config.yaml
d_expert: 64
moe_layers: [1, 2, 3, 4, 5, 6, 7, 8, 9, 10, 11, 12, 13]
router_score: "softmax"
normalize_top_k: true
router_z_loss: 0.001
router_noise: 0.05
lr_router: 0.000661
vocab_size: 8192
lr: 0.00521
dataset: "wikipedia_en"
Below are experts of layer 3 (counted from 0) of a mixture-of-experts language model. Rows are named router (the router's row for the expert), gate (a neuron's input weights, with its number), up (a neuron's input weights, with its number), down (a neuron's output weights, with its number) and show model dimensions 128-191. Each number is 128 + 32 x the weight over its row's rms, rounded and kept within 0 to 255.
After each expert's rows: a language model's description of what the expert responds to. This comes from a sample of Wikipedia text that the model never trained on.

# expert 4
router [151 110 105 152 140 142 106 131 151 135 139 109 123 147 110  99  85 171 115 159 121 157 147 133 129 145 121 171  77 134 114  87 141 201 145 155  70  95  82 108 102 130 128  94  85 122 135 130 135 154 175  88 111 169  68 162 158 117 110 153 154 124  74 118]
gate0 [122 131 128  96 118 151 144  71 161 106 116 169 137 132  89 157 173  99 122 133 146 134 139 125  59 161 126 161 187 149 160 158 114  90 137 125  99 124 166 142 143 121 153 114 152 146 125 147 181 207 111  64 141  68 105 169  96 146 123 120 123 103 163 161]
up0 [ 97  84 116 146 123 133 124 160  99 138  74 163 136 148  88 134  89 125 137 165 116 113 163 141 169 156 130 142 160 131 188 107 111 140 128 108 119 157 133 170 198 166 114 185 188 136 115 137 157 144 102 126 154 143 151  88 130 127  95 114 132 134 144 101]
down0 [ 90  87 192 143  81  89 130 126 157 167 133 156 127 122  78 113 158  69 118 137  62 114 120 195 165 129 146 103 106 110 124 131 141 137 167 129 182 127 160  65 135 125  80 114 122 149  98 141 119 134 124 129  93 178 101 109 161 145 132 125 133  98  71 131]
gate1 [ 96 101 144 119 179 151 188 145 108 118  57  74  67 125 122 180 149 167 182 112  96 124 115 114  94 135 104 128 143 137 178 107 149 132 131 112 110 154 119 173 159 130 124 171  82 129 140 114 105 114 124 170 180  83 121 105 113 102  77 158 162 157 109 185]
up1 [115 168 128 114 139  95 132 122  81 135 105 154 130 114 131 144  79  83 158 107  50 164 162 113  96 153 124 145 130  82 168 120 152 160 144 158 110 119  92 101 151  66  89 154 123 124 144 131 175 121 135 232 105  77 133  82 158 150 135 159 100 127 130  88]
down1 [ 85 142 157 104 130 144 142 112 129  96 123 165 132 142 165 173  95  97 156 147 129 148 135 169 120 142 140 130 146 148 113 129  92 141 125 137  93 137 144 152 154 117 109 229 159 129 103 134 183 140 100 138 166 146 112 107 148  91 101 139 114 130  89  95]
Final word pieces forming abstract or Latinate nouns, such as -ure, -ance, -ity, -ment, -ation, e.g. aperture, maintenance, capacity.

# expert 41
router [150 129 102  92 128 168 107 161 158 150 125 126 154 160  93 121 140 161  99 163 124 155 101 131 124 166  93 169 115 157 153 111 159 137 168 169 132  79  93 115 133 111  65 132  95 160  95 175 140  93 108 131 105 191  90 173 155  93 139 134 111 124  70 165]
gate0 [110  96  83 117  84 104 110 132 153 146 150  81 169 145 118 118 143  93  85  78 136  87 101 133 132 112 131 116 140 132 111 165 106 174 102 141  88 127  99 160 140 165 147 122 127 170 122 129 179  85 132 166 142 147 113 110 140  89 210 114 113 145  89  85]
up0 [159 146 113 190  18 121 138 121 169 152 121 121 110 131 102 160 158 175 136 129 142 101 113 163 103  99 149 110 117 149 167 171 113  99 127 118 106 158 159 134 192 130 104 167  97 120 121  83 168 144  71  90 125 162 144 129 131  90  87  70 122 112  95 117]
down0 [ 86 104 158 120 141  99 110 104  90 111 112 110  84 108 123 157 129 138 166 114 137 131 154 131 146 180 126 173 166 178  90 100  85 182  89 116 161  96  89 220 117  96 147 108 158  86 111 139  97 147 147  79 135 113 152 123 145 128  94 113 149  79  97 173]
gate1 [101  96  85  89 161 166 107 148 147 123 147  87 141 106 108  54 149  89 137 171 173  74 169 162  73 127 158 139 156 181 119  95 163 178 109 152 157  90 128  60 132 137 119 147 158 101 172  92 129 149 123 148 131 125 140 125 158 110 128 144 158 123 133 190]
up1 [125 101 102 126 146  74 133 121 108 151 148 156  92 140 119 110 108 107 115 166 137 109 169  96 174 130 139 100 146 169 179 164  90 146 136 105 113 145  71 158 107 147  96 160 124 127 103 143 148 125 119 130 107 144  89 117  28  47 111 116  87 144 112  97]
down1 [128 107 144 147 138 130 130 162  88 145 151  41 121 115 125 137 153 154 157 117 157 151  97  80 102 173 166 122 138 159  71 142 222  99 126 109 140 175 170  85 138 140 117 139 105 105 148 142 175 110 123  82 216 173 160 118 156 115 173 155 156 173  99 153]
Single digits and numbers in scores, percentages and table cells (0–3, 0.42%), plus abbreviation pieces like the S in U.S.

# expert 59
router [112 123  98  97 179 146 127 162 153 155 114 131 189 142  84 121 131 154  72 159 126 149 115 132 153 165 108 167  77 155 137  91 127 145 129 129 116 101 132  88 145 119  75  87 119 172 121 160 163 112 100 111  89 185  94 140 196 108 132 169 149 139 112 154]
gate0 [144 156 116 131 144 157 115 152 139  98 101 154 132 128 127 138 155 187 105 182  95 154  93 101  94 143  59 156 120  91 136 113 143  88 207 119 136 110 130 173 109 216  70 142 112 168 130 122 131 128 122  75 132 148 142 108 170 102 166 106  89 177 126 164]
up0 [136 165 106 188 158 144 108 188 191 121 136 132 193 141 103 161 143 104 119 132  20 144 146 135 112 112 151  71  99 136 145 179 168 134 146 164 153 100 126 150  89 122 141 149 129 120 155 115 116 104 137  72 133  81 130 101 164 101 172 166 136 165  57 164]
down0 [133 118 127 112 115 163  74  80 104 163 174 132 105  91 138  85 192 192 123 140 120 157 135 120 132 133 129 115  70 154 115 196 113 124 163 161 136 123  88 128 122 139 219 121 111  94  82  98 147 131 137 146 111 116 119 141 130 107  97 169 104 145 103 115]
gate1 [134 155 138  94 118  63 113 172 131 161 109  85 164 152 123 144 103 166 163 153 130  65 117 118 100 136 148 145  92 112 138 102  68 117 101 115 117 148 134 188 124 142  81 142  94  87 139  41 145 179 159 138 149 112  80 148 157 123 115 169  87 161 109  91]
up1 [140  84 129 124  66 104 147 178  85  73 174 153 133 121 152 146 139  80 107  88  76 169 117 159 113 131 120 169 133 177 105 153 122  98 122  87 130 107 130 122  76  87 105 100 154  99 105 147 102 135 123 100 112 189 184 113 107  80  95 188  35  74 141 165]
down1 [165 151 181 171 146 158 101  75 108 144  94 162 149 180 116 123 164 111 114 156 116 177 191  93 171 181  97 152 162 160 106 151 111 173 109 111 104 134 115 189 185 146 116  89 137 104 120 134 125  81 109 123 119 111 191 219 172 150 154 152  97 156  60 114]
Cup and League in football career text, along with million, 000, km and cm in quantities, has/have, and word pieces like iti in Haiti.

# expert 37
router [132  87  86 130 172 115  92 157 157 131  83 146 128 154 103 120 144 141  91 163 125 197 121 134 131 157 113 142 107 129 147 101 119 116 147 151 126 105 182 106 141  67  77 117 123 137  69 136 136 156 123  83  83 176  86 117 138 111 149 139 100 159  89 217]
gate0 [116 158 116 127 125 129  91  74 170 104 105 113 149 147 140 125 114 138 151 102 114 123  95 123 160 132 147 146 120  70 158  95 148 107 171 133 145 129  98 171 148 113 158 134 133 164 142  86 188 127 174 108 167 166 104 144 174 111 151  72  48 158 113 126]
up0 [ 82 101 170 177 115  89 113 114 173 126 157 114  89 114 130 170 125 187  72 111 165 123 139 122 113  99 175 131 159 141 150  94  91 124 160 145 134 153  89 146 138  57 135 108 149 180 123 152 123 118 136 135  98 173 132  86 127 130 131 111 186 104  61 121]
down0 [162 108 149 126 105 185 116  93 162  99 144 125 134  71 171 177  93  64 128 126 107 156 140 153 168  93 117 129 129 132  66 125 205 129 177 114 173 178 134 109 157 107  83 158 142 105 127 150 151 127 188 165  94  74 123 151 123 129 153 204 146  96 161 152]
gate1 [ 91 163 120 129 105 115 147 126  99 162 118 146 100  92 138  79  99 124 136 145 136 119 155 117  55 126 161  94 172  97  93  63  84 119 200 110  78 128 103  97 164 113 137 150  77 100 127 153 203 157  84 134 190 127  98 110 122 179 135 112 142 136  82 163]
up1 [155 115 172 136 121 122 134 122 176 146  94  93 102  87 143 160  95  90 138  68 166 109 129 120 103  76 138 221 102  96 126 180  94  91 120 111 160 129 128 137 129 118 167 103 102 139 175 130 133 134 138 116 127 116 134 176  98  88 127 130 136  90 102 110]
down1 [119 211  99 118 138  88 123  63 122  96 113  77 101  55 194 101 143  74  91 121 115 178 112 118 104 141 143 106 121  94  90 110 136 139 134 106 142 116 187 148 124 135 110 169 163 119  87 103 134 154 142 144  87 123 118 155 126 161 100 130 157  76 171 200]
Single capital letters starting abbreviations, acronyms or hyphenated name parts, such as D in 3D, S in Saffir–Simpson, EMUs, PFP.

# expert 17
router [137 158  99 109 177 178 155 200 198 139 119 160 144 155  65 102 144 158  88 173 105 157 165 102 127 154 129 154  81 142 165 107  92  84 141 130 131  99 160 145 163 119 126 126 124 169 112 176 225 110 135 118 112 150  92 142 143  73 145 165 126 105 101 151]
gate3 [ 59  81  61 129 182  95  98 117 144 171 118 118 129 134  96 139 173 165 116 183 117  98 136 166  78 110 117 150 133 200  86 188  51 105 130 177  74 127 140 110 121 117 126 136 135  97 127  99 103 154  70 142 132  96 163  90 100  90 141 107  95 148 153 183]
up3 [ 87 135 151 144 153 159 141 162 173 152  96 126 117 106 156  73 108 154 132 115  91 160 121 177 140 125 188 157  78 149 185  93 124  75 132 140 188 114 127 113 186 121  73 157 143 147 119  89 166 126 149 128 205  83 134  98 138  94  96  50 174  98 110 211]
down3 [120  76  56 115  99 150 163 206  74 118 134 115 131 123 141  97 117 109 114 180 121  90 135 163 180  97 180 145  93 109 180 111 131  88 124 122 121 118  90 181 154 119 122 132 100  64 148  95 108 154 108 105 158 123 140 225 114  72 102 107  93 132  72 105]
gate4 [107 151 148 107 124 168 189 127  96 109 131 103 118 134 173 114 172 183 100 108 117 184 143 122 119 115 105  91 149 121 129 153 144 119 130  87  81 100 163 174 115  98 120 105 160 133  78 111  86 150 165  98 112 154 113 124 140 168 160 184 103  88 108 152]
up4 [153 148 133 131 169 111 127 124 108 155 142 110 177 134 199  99 121 114 122 180 128  81 184 140 149 157 153 199 122 130 129  91 118  98 120 115  94 114 138 116 130 160  78 151 155 161 120 110 187 104 105 108 171 126 160 142 129 187 135 113 119 109 108  88]
down4 [105 140 120 136 175  56  99 166 155 138 169  95 145  63 119 124 141  82 136 171 114  64 146 101 140 121  96 144 143 106 186 185 145  80 168 125 183 158 141 101 127 108  68 100 134 178  73 151 123 170 164 117  98  79 134  71 118  98 172  48  96  76 162 159]
Month names in dates, usually after in, on or the, and before a day number or year, such as February 2014 and 23 November.

# expert 1
router [159  89 113 136 102 145 116 199 143 138  85 154 123 132 131  99 144 209 122 151 111 154  87  96 197 160 145 135 124 151 143 108 127 112 109 112  99 138 153  97 119 112 112 108  79 137  94 127 163 145 129 177 107 168 103 116 120 105 115 112 151 136  77 191]
gate0 [156 153 150  98 103 178 120  89 155 103  84 106 162 116 168 170 167 112 101 102 124  99  83 135 178 121 123 115 138 112 126  71 150 143 148  91  75  90 113 167 134  52  88 118  96  79  68 149 158 139 121 181 131 216 105  78 206 135 111 123 101 126 117  60]
up0 [119 109 173  72 131 113  99  84 195 152 157 114  94 119 170 137  85 121 134 143 123 158 131 108 169 129 158  78 102 171  98 111 197 147 160  30 121 145 101 118 118  93  98 131  59  67 103  82 108 132  90 136 131 148 100  96 148 181 114 140 124 125 134 121]
down0 [106 162 184 156 105 141  71 133 112 175 144  80 109 163 100 127  74  98  63 125  93 164 158 187 106 143 107 159 129 190 159 147 125 136 124  83 190 147 142 155  93 162 134  94 157  82 100  96 117 102 128  85 157 111 171 109 129 144 134 134 140 173  52 106]
gate1 [122 139 108 114  62 115 166 149 178  88 139 125 143 107 138 178  94 132  64 138 150  91 116 130 154 105 113  72 114 165  98 145 106 195 149 152 164  76 113  99 128 102 128 139 129 140 135  97 167 144 175 143 140 154 153 118 134  62 145 116 126 134  69 111]
up1 [127  66  89 125 130  98 124 101 104 168 120 151 133 121 148 139 139 152  80 110 124 102 121 109 138 149 164 176 169 159 128 163 128 152 105  96 112 167 138 106 143 117 110 153 168 129 130 185 102 102 138 141 206  99 125 138 170 175 168 196 151 134 167 166]
down1 [112 122  83 119 128 131  89 136 164  95 152 108 132 174 121 169 198 157 134 206 108 108 136  83 142 118  85 134 183 123 139 134  68 141 174 159 190 107 124 113 105 112 150 107  87 105 116 133 121  90 127 142 142 109 120 120 122 106  70  86 115 100  70 164]
Short final pieces of proper names and foreign words, often in tables and sports lineups, such as -in, -er, -e, -o in Liechtenstein, Weber, Ronnie.

# expert 30
router [129 142 130  76 172 160  93 138 164 171 105 145 124 169 129 110 140 131 139 159 130  93  93  89 155 156 133 169  86 134 173  83 141 148 189 156 137 138 192  90  88  74 116 119  83 182  92 119 137  75 141 111 138 132  90 176 149 101 107 135  67 118 154 111]
gate0 [113 161  63 201 160 151 142 117 132 146 112 120 162 203 133 125  65 122 149  94 134 153 164  55 103 128  81 115 103  93 151 128 135 122 152 131 143 169 133 163 143 123  74 140 140 138 149 135 158 106  90  98 100 119  94 117 101 172 151  87 126  92  96  98]
up0 [125 123 135 164 149 131 107 145 123 166 110 150 149  74 116  65 118 150 148 136 107 119 148 184  97 127 102 169 134 156 125 146  82 108 149 126  83 121  89 155 161 139 178  77 109 178 151 109 159 161 151 151 115 125 147 170 137 132 164 119 147 137  63 137]
down0 [175 139 146 119 116 144  77 130 136 117 174 101 117 129 111 175 135 158  69  91 115 134  92 103 162  65 116 152 131  89 187 114 111  89 120 165  66 111 141 114 138 121 101 126 100 102 130  86 147  63 151 131 124 119 151 103 109 145 107 140 133 157 165  88]
gate1 [170 178 160 123 159 148  98 128 128 193 174 135 141 141 182 100 131 123 151 130 113 111 103 171 183 153 148 159 202 189 155  70 135  86 168 155 102 121 118 103  96 113 158 118 103  92 158  99  49 124 189 118 152 145 162 160 156 126 132  81  90 157 118 133]
up1 [ 73 168  48 108 102 157 139 144 132 110 157 119  90 129 104  81 143 139  96 116 113 128 141  84 126 176 112 141 174 159  78 116 132  95  70  68 152 168 105 113 132 112 118 141 144  89 124 119 117 190 167 131 145 141  99 114 106 182 135 128 172 172  89 139]
down1 [ 95 122 144 138 163  92 118 104 143 107 127 204 144  80 122 135 127 117 136 134  66 129  96 117  95 124 128 118  97 118 102 163 113 136 151 194 156 113 100  92 122 124 128  75 139 138 114 165 188 104 158 154 105 183 111 115  94 103 113 132 122 124  95  95]
Short letter pieces inside non-English names, especially Czech, Slavic and Southeast Asian ones: Š-t-ěpánek, Saput-ra, Luc-a, Sek-t.

# expert 38
router [126 134  85  81 167 168 112 170 163 180 145 139 181 154  97 103 126 167  84 173 110 151 106 133 151 165 105 166 104 164 165  93 146 127 154 159 111  82 137  95 147  97  90 111 110 167  93 177 162  94 139 108  64 180  76 163 171  89 119 153 130 105 100 149]
gate0 [153 106 145 129 117  80 141 104 139 126  57 156 121 137 148  72 132  93 101 122 138 182 136  77 123 132 130 153 125  68 139 168 126 178 119 142 132  70 181 130 193 105  91 140 154 118 153 105 203  50 136 116  58 146  96 159 123 188 116 132 113  63 127 120]
up0 [144 110 137 121 172 157 131 148 142 156 148 164 105 133 153  97  94 121 114 102 151  89 111 168  94  68 145 132 116  89  83 125 146 146 131 136  90 158 135 119  91  95 104 107 155 176  87 119 137  48 166 143 131 180 102  82 123 152 117 124 141 164  98 148]
down0 [ 97 153  68 206 112  76 102 144 109 141  78 195 115 141 124 143 184  92 142 106 112 105 166 105 168 147 117 158 111 140 146 147  67 164 144 116 108 118 156  89 176  92  94 156 122 154 102 162 139 155 152 104 119  85 161 112 126 115 184 126 142 145 196  91]
gate1 [162 105 151 184 165 122 144 135 169 145  95 103 105  93 163  95 114 120  96 163  71 163  73 146  66 154  79  84 153  62 180  68 140  41  92 173 132 115 166 179 162 111 153 100 150 123  95 101  96 140 134 134 127 132 149 121 113 147 138 155 114 152  95 150]
up1 [132 162 132 160 130 151  94 133  47 127 119 175 105 147  93 165 100  81  83 154 137 108  91 136 110 146 126 113 122 191  57 186 171 143  93 127 191 121 116  82 171  73  94 135 104 178 115 182 147  82 172 146 145 125 190 112  82  94 109 146 125  74 133  99]
down1 [ 85 129  67 122 140 127  79 111 114 130 158 182 129 139 161 158 164 141 181 138 138 145 142 124  77 180 160 166 111 104  85 169 142  90 169 137 137 122 201 103 144 164 112 143 153 170 122 163 129 157  51 159 149 169 107  65 180 175 106 143 122 190 187 154]
Numbers, hyphens, pipes and equals signs in tables, score lists, coordinates, headings and LaTeX math, such as 10, ---, \right.

# expert 62
router [ 84 103 151 118 134 147  75 112 181 187 145 165 120 141  83  88  91 155 132 155  92 178 123 142 161 134  80 158 102 150 142 129 145  94 136 159 118 107 136 125 146 127 126 143 170 163 104 166 175 130 105 125 107 142 120 205 118  89 163 177 135 100 110 165]
gate0 [ 85 123 121 169 166 156 109 174 129 126 192 132 132 164 126 117 138 136 105 129  71 150 193  83 139  80 116 141 137 150 111 168 114 189 124  59 106 173 193 122 158 108 156 136 112 100 173 139 145 108  75 154 102 151 147 170  97 151 113 145 148 142 134 205]
up0 [105  94 145 147 188 137 147 188 138 117 110 136 122 158 110 103 112 126 110  68 118 122 118 155 148  98 157 118  95 122 181 135 104 132 169  87 160 127 178 168 169 132 150 125 108  91 148 176 120 138 141 149 145 164 140 184 166 157  93 150 101  87 173 102]
down0 [104 120 146 173 133 122  91 147 131 147 164 108 106 125  90 105 109  95 122  59 140 146 139 122 132 119 135 137  57  99  71 169  78  84 124 180 133 106 120  92  68 166 179 157  63 128 123  86 149 126 127  91 116  99 174 146 159 126 143 154 125 179  91 150]
gate1 [112 134 111 169 144 119 113 139 161 150  99 151 172  68 140 100 144  94 166  65 107 145 115 143 174 114 120 166 115 115  87 118 154 121 146 161 170 140  99 206 120 131 169 161 147 176 184 115 108 168 136 103 151 111 155 122 190  63 168  90 128  99  52 163]
up1 [ 63 179 134 126 135 131 128 101 114 156 163 146 135 152 117 128 161 162 121 146  84 141 179 157  70 117 165 110 168 180 115  82 129  86 164 114 161 141 167 153 137 166 121 141 168 123 165 106 130  78 189 176 180 148 135 138  71  84 116 122 169 175  92 166]
down1 [120 138 128 112 108 170 147  81 124  57 142  88  74 122 160 109 210  97 173 160 133 113  99 162 102 127 139 141 124 146 139 135  94 143 117 167  73 143 166  92 138 211  83 137 140 112 162 198 166  94 131 151 136 157 153 134 145 116 138  75  77 175 142 109]
Adjectives after the, a or his marking order or status, such as first, second, final, former, sole, same, mostly in sports text.

# expert 9
router [ 86 187 121  82 153 106 123 187 161 120 128 135 155 154  87 120  66 172 120 159  42 153  90 182  87 133 144 187  66 176 146  86 127 105 178 137  70 122 105 128 158 123  97 125  97 139 118 155 117 147 186 151 117 159 108 145 150  75 153 126 130 155 128 138]
gate0 [143 165 131 118 135  42 165 109 125 130 119 101 180 174 163  91 114 144 144  99 138 109 149 208 130 126 138 167 139 125  62 142 113 145 159 156 111 155 139  87 121  74 111 114 129 165 138 104 156 182 143 119 141  81  64 134 120 133 120 129  99 146  87 159]
up0 [119 128 123 149  92  39 139 157  85 124 105 144 134 122 156  74  96  73 156 117 120 102 143 180 108 154 143 105 192 146 126 142 131 145 139 163 133 148 210 110 154  93 150 147 136 133 107 152 184 129 115 155 190 112  25 182  83 114  96 179 140 129 124  78]
down0 [140 131 100 158 117 123 108  82  33  87  81 141 150 142 102  63 114 161 141 133  99  98 156 160  83 135 150 155 125 154 165 120 182 113 109  94 114 138 152 153  80 113 121  76 132 121 113  90 155  75 119 109 167 153 148 100  98 139 124 158 118  99 186 107]
gate1 [130 119 110 159 142 128 129 123 160 126  57 134 112 159  47 149  82 135 200 104  86 146 136  95 131 121 144 184 108  95 128 170 162 133 104 143  94 142 128  98 132 129 150 171 120 120 118 145 111 144 113 185 118  80 126 105 105 162 176 126 109 173 106 162]
up1 [112 158 192  83 159 121  97 177 119 139 143 168 124  59 144 124 146 126 140 130 140 128 104 154 143 140 131  60 124 145 170 102 135 115  91 123 175 104 109  87 121 142  92  91  98 141 110 105 145  67 138 126 142 138 137  79 107  90  95 151 106 108 110 115]
down1 [115 121 132 173 155 141 151  94 200 109 157  96  76 161 156 118  83  86 122 124 153 174 178  84 125 134 159 116 150 113 155  70 104 188 167 165 103  52 121  28 178 113 184 164  90 162  92 118 117 126 115 137 132 112 159 192 136 106 127 143 133 123 127 151]
Single letters or short pieces that end a word, often in names, such as Pron-k, hor-n, Ghadi-r, Vazque-z, alcoho-l.

# expert 60
router [111 131  87  54 152 182  92 145 169 189 118 119 152 155 114 101 123 160  87 173 133 142 106 162 136 155 112 171 122 145 166  90 166 164 141 169 128  73 124  91 145 107  65 128 103 174 117 158 168  92 114 104  69 162 108 137 171  82 127 155 114 122  92 158]
gate5 [150 141 128 123 169 126 125 125 144 139 128 135 146 138  70 126  49 122 102 133 125 126 128 142 170 150 160 137 123 147  95 154 182  74 179 165 157  89  82 176 150  87 145 112 130 157 128 109 139 122  87 163 107 172  76  88 148 140  98 117 139 130 137 134]
up5 [128 147 189  95 159 124 141 108 149 125 132 123 146  46  79 150 138 110 141 112 118 190  98 151 136 153 130 129 104 152  97 132  98 171 183  59 133 158  68 119 198 146 118 104 105 149 126  75 140 143 122 117 132 124 180 165 164 174 153 126 150 155  89 159]
down5 [156 121 152  93 145 173 106  89  72  79 117 118 143 136 101 164 177 105 124 119 127 132 132 147 115 202  95 130 136  41 180 148 154 147 147 166 128  81 118  97 142 182  96 104 111 135 188 105 141  93 182 133 101 138 166 111  83 106  87 114  87 164 119 154]
gate6 [148 149 139 123 130  95 137  86  59  81  75 124 187 119  73 164 112 139 157 125 150 145  93 107  99 149  48 102 160 116 163 132  98 153 131 136 158 130 147 161 139  43 188 120 143 110 159 130  93 177  98 129 148 145  82 131 152 120 161 162 150 155  99 114]
up6 [114  97 180 186 120 128 107 124 158 101  98 129 188 138 120 129 128  95 115 214  94 170 147 129 117 162 105 137 134  71 169 130  97 122  93 125  90 152 143 161 131  83 122  86 109 109 116 127 114 133 145  97 113 114 135 159  58  92 102 142  75 109 129  93]
down6 [201 123 123 105  93  81 125 127 141 100 158 141 146 113 142 129 119 120 145  84 132 172 165  69 121  90  77 124 141 113 124 103 150  81  90 130  94 112 188 113 151 185 143  90 112 163 127 130  90 165  86 168 169 112  65 157 144 155 136 118 110 185 140 112]
Apostrophes in possessives like UK's and committee's, plus dollar signs in LaTeX math, blank table cells, and colons in track times.

# expert 12
router [123 124 158 111 141 113 109 114 135 154  81 165 150 126 103 101  29 133  63 138 143 151 161 114 173 131 119 127 127 154 165 118 151 184  99 134 126 126 180  67 140 135 152 114  90 165  79 123 188  83 153  57 124 160 129 183 134  90 100 120 175 104  89 139]
gate0 [128 129 146 132 158  80 119 108 138  77 154 132 108 150 135 185  98 188 109 130 154 114 150 188 173 156 162 116 135 156 101 159 126  68  89 136 132 150 109  71 104 131  97 148 125 158  58  58 155  93 173 158 132  78 112  89 207 107 121 162 193 111 113 141]
up0 [142 162 167 155 142  81 113 175 121 123 212 132  95 143  90 113 159  83  75 125 117 145 127 132 137 161 131 129 123 170 107 125 152  85 150 125 106 106 122 148 128 108 159  80  93 123 134  70 120 142 117 112 182 108  61 125 146  99 119 167 141 123  65 114]
down0 [120 159 121  87 147 121 118  99 126 104  87 149 115 169 103 127  96 132 110 126 184 143  70 147 115 119  69 161 124 218 127 110 144  83 158 141 151 108 130 104 106  97  98 118 146 137 108 129  88 186 129 175 177  92 133 174 153 104 148 159 163 155 108 161]
gate1 [ 70 134 117 119  86 153 115 143 127 155 119  46 135 108 100  96 134 168  99 149 148 204  66  62 123 126 156 135  64  95 122 186 152 153  96 150  87  73 164  75  63 113 130  73 172 138  80 122  83  76 114  96 125 134 111 132 135 104 156 125 113  78 158 141]
up1 [ 76 119 123 133  78  92 186 133  35 190 161 120 100 129 106 121 128 112 131 141 139 150 140 128 191 114 170 132 123  73 119 116  85  90 201 124 124 130  86 117 183 128 101 113  84 152 102 162 136 123 103 135 122 129 146 122 127 133  80 126 143 103  43 115]
down1 [123 125 127 113 191  98 162 157 170  91 153  98 152 111 142 108 100 122 153 170  87  92 143  94 125 181  76 123 130 173 113 193 187 131  92  97 132  78 112 179 116 152 151 117 126 145 179 115 102  23 135  93 126 118 125 124 172  74  89 147 109 130 187  95]
Later syllables and suffixes inside words, such as -ial, -ic, -ist, -ene, -the-, plus plural s after an apostrophe: Eocene, synthesizers, inhibitory.

# expert 58
router [156 112 135 155 169 111  79 168 137 171 137 161 153 171  91  99  60 172 116 139 106 167 121 133 150 142  75 146  60 206 145 121 121 143 150 180 110  81 104  82 111  94 130 189  69 139 131 154 182 101 157  48 117 133 120 208 165  97 168 124  93  92 132 147]
gate0 [ 95 145 118  86 186 154 149 114 120 153  99 161  99 197 141  93 141 144 154 138 148  83 146 117 190 185 130 114  91 114 136 142 157 210 142 142 115 118 115  91 154 128 117  85 104  88 116 105  77 103 125 164 117 153 141 170  99 147 120  88 110 131 131 121]
up0 [127 102 145 191 101  78 171 140 164  76 139  85 155  64  95 148 119 135 143 120  82 181 156 173 146  95 194 156 183 128 108 104 109 144 168 102  96 139  82 113 122 122 157 104 204  92 139 153 116 142 152 113 155 114 183 154 124 173 139 125 167 135 105 152]
down0 [103  74 132 106 132 136 114 100 188 142 156  79 112 145 107 148 127 150 149 101 153 153 121  87 125 112 142 146 108 202 157 117 123 100  96 147 206 137 155 121 125 115 138 136 161 110 131 130 135  97 113 131 110 123 108 130  94 140 156 118 173 146 164 136]
gate1 [147 136 160  51 148 166 145 173 110 188 172 116 166 151 110 119 108 107 107 110  77 171 130 130 225 133 128 171 123  86  93 120 109 113  76 173 130 115 104  90 101 147 126 112 125 130 163 105 236  58 111 161 140  97 138  42 163  83  63 165 104 118 152 129]
up1 [139 163 129  84 138 187 135 111 110  83 148  88 153  83  60 126  78 138 133 165  84 103 166 122 120 129 152 138 113  92 104 148  94  76  73 149 143 139 114 106 131 154  92 140  93 101 132 104 173 107 123 108 149 127 138 115 114  98  95 203  91 106 113 100]
down1 [160 141 126 105 111 145  81  81 128  98 159  71  74 175 169  79 141 111 159  99  90 103 125 193 153 151 127 129 118 180 154  93 159 142 140 101  97 130  86 118 104 169 144  92  71 144 169 116 151 107  81 112 147 123 117 114 186 146 179 125 135  87 143 133]
Articles, possessives and numerals starting a noun phrase, such as a, the, an, his, their, two, often after with, is, of.

# expert 55
router [107  57 101 151 113 147 128 107 166 114  97 166 146 156  95 109 109 118  93 141  86 132 165  79 132 115  86 130 117 137 137 154  92 164 122 151 120 122  87 131 139 115 150 161  96 140  77 144 146 138 161 119 117 167  70 124 152 112 136 131 150 153  84 136]
gate0 [ 98 147 146 161 168 161 163  92 122 116 107 113 149 146 119 120 145  67  94 132 117 144  74 117 108 132 125  83 192 138 196 126 108 146 134 171  89 147 149 113 105  86 155 140  40 132  80 158 135 104 110  91  77 154 140 137 154 151 178 125 133 108 129 130]
up0 [ 90 152  87 167 135 172 142 143 131 131 149  96 147 147 167 119 137 139 175 209 131 120 108  96 117 137 229 153 159 145 121 128  59 137 112 145 134 127 111  83 175  58  79  80  86 134 155 112 171  91  81 135 148  96 149 114 143 142 143 117 149 127 125 222]
down0 [142 148 121 184 123 118 169 125 134 131 137 168 177 161 111  91 173  65 163  85 181 132 144  82 112 185  85 148 138 122 109 113 181 167  64  83 107  59 143 182 167 111  75  81 149 119 133  83 107  93 102 157 107 140 142 110 114 143 108 170 146 146 109 129]
gate1 [ 94 102 151 127 169 136 104  72 205 182 123 138 136 101 143 134 117 122  86 164  78 126 101 106 158  80 162  98 158 171 154 116 123 105 127 122 146 112 179 128 117 129 163 150 144 171 123 109  96 145  87 116 182 105  88 101 156 108 100 124 114 152 114 111]
up1 [110 123 134 115  82 129 170  98 172 158  69 123 149 116 120 136 134  81 101 140 142 175 161 128 146 136  79  94 100  36 144  80 148  99 127 158 197 139 164 127  94 154 102 111  87 123 130 103 124 137  95 124 152 113 182 131 112 114 145 107  80 129 101  57]
down1 [107 170 116  43 146  79  98  69 160 144 138 120  82 139  77 128 101 102 130 182 205 127  94 141 184 157 158 139 117 104 147 133 150 126 131 140 107 124 102 192 103 197 164 134 164 199  96 126 119 129 168 125 153 111 125 129 116 105  76  84 149 132 131  74]
Mid-word syllables like le, ne, de, no, co, ro inside words and names, such as cheerleaders, carbohydrate, patrol, Cosonno.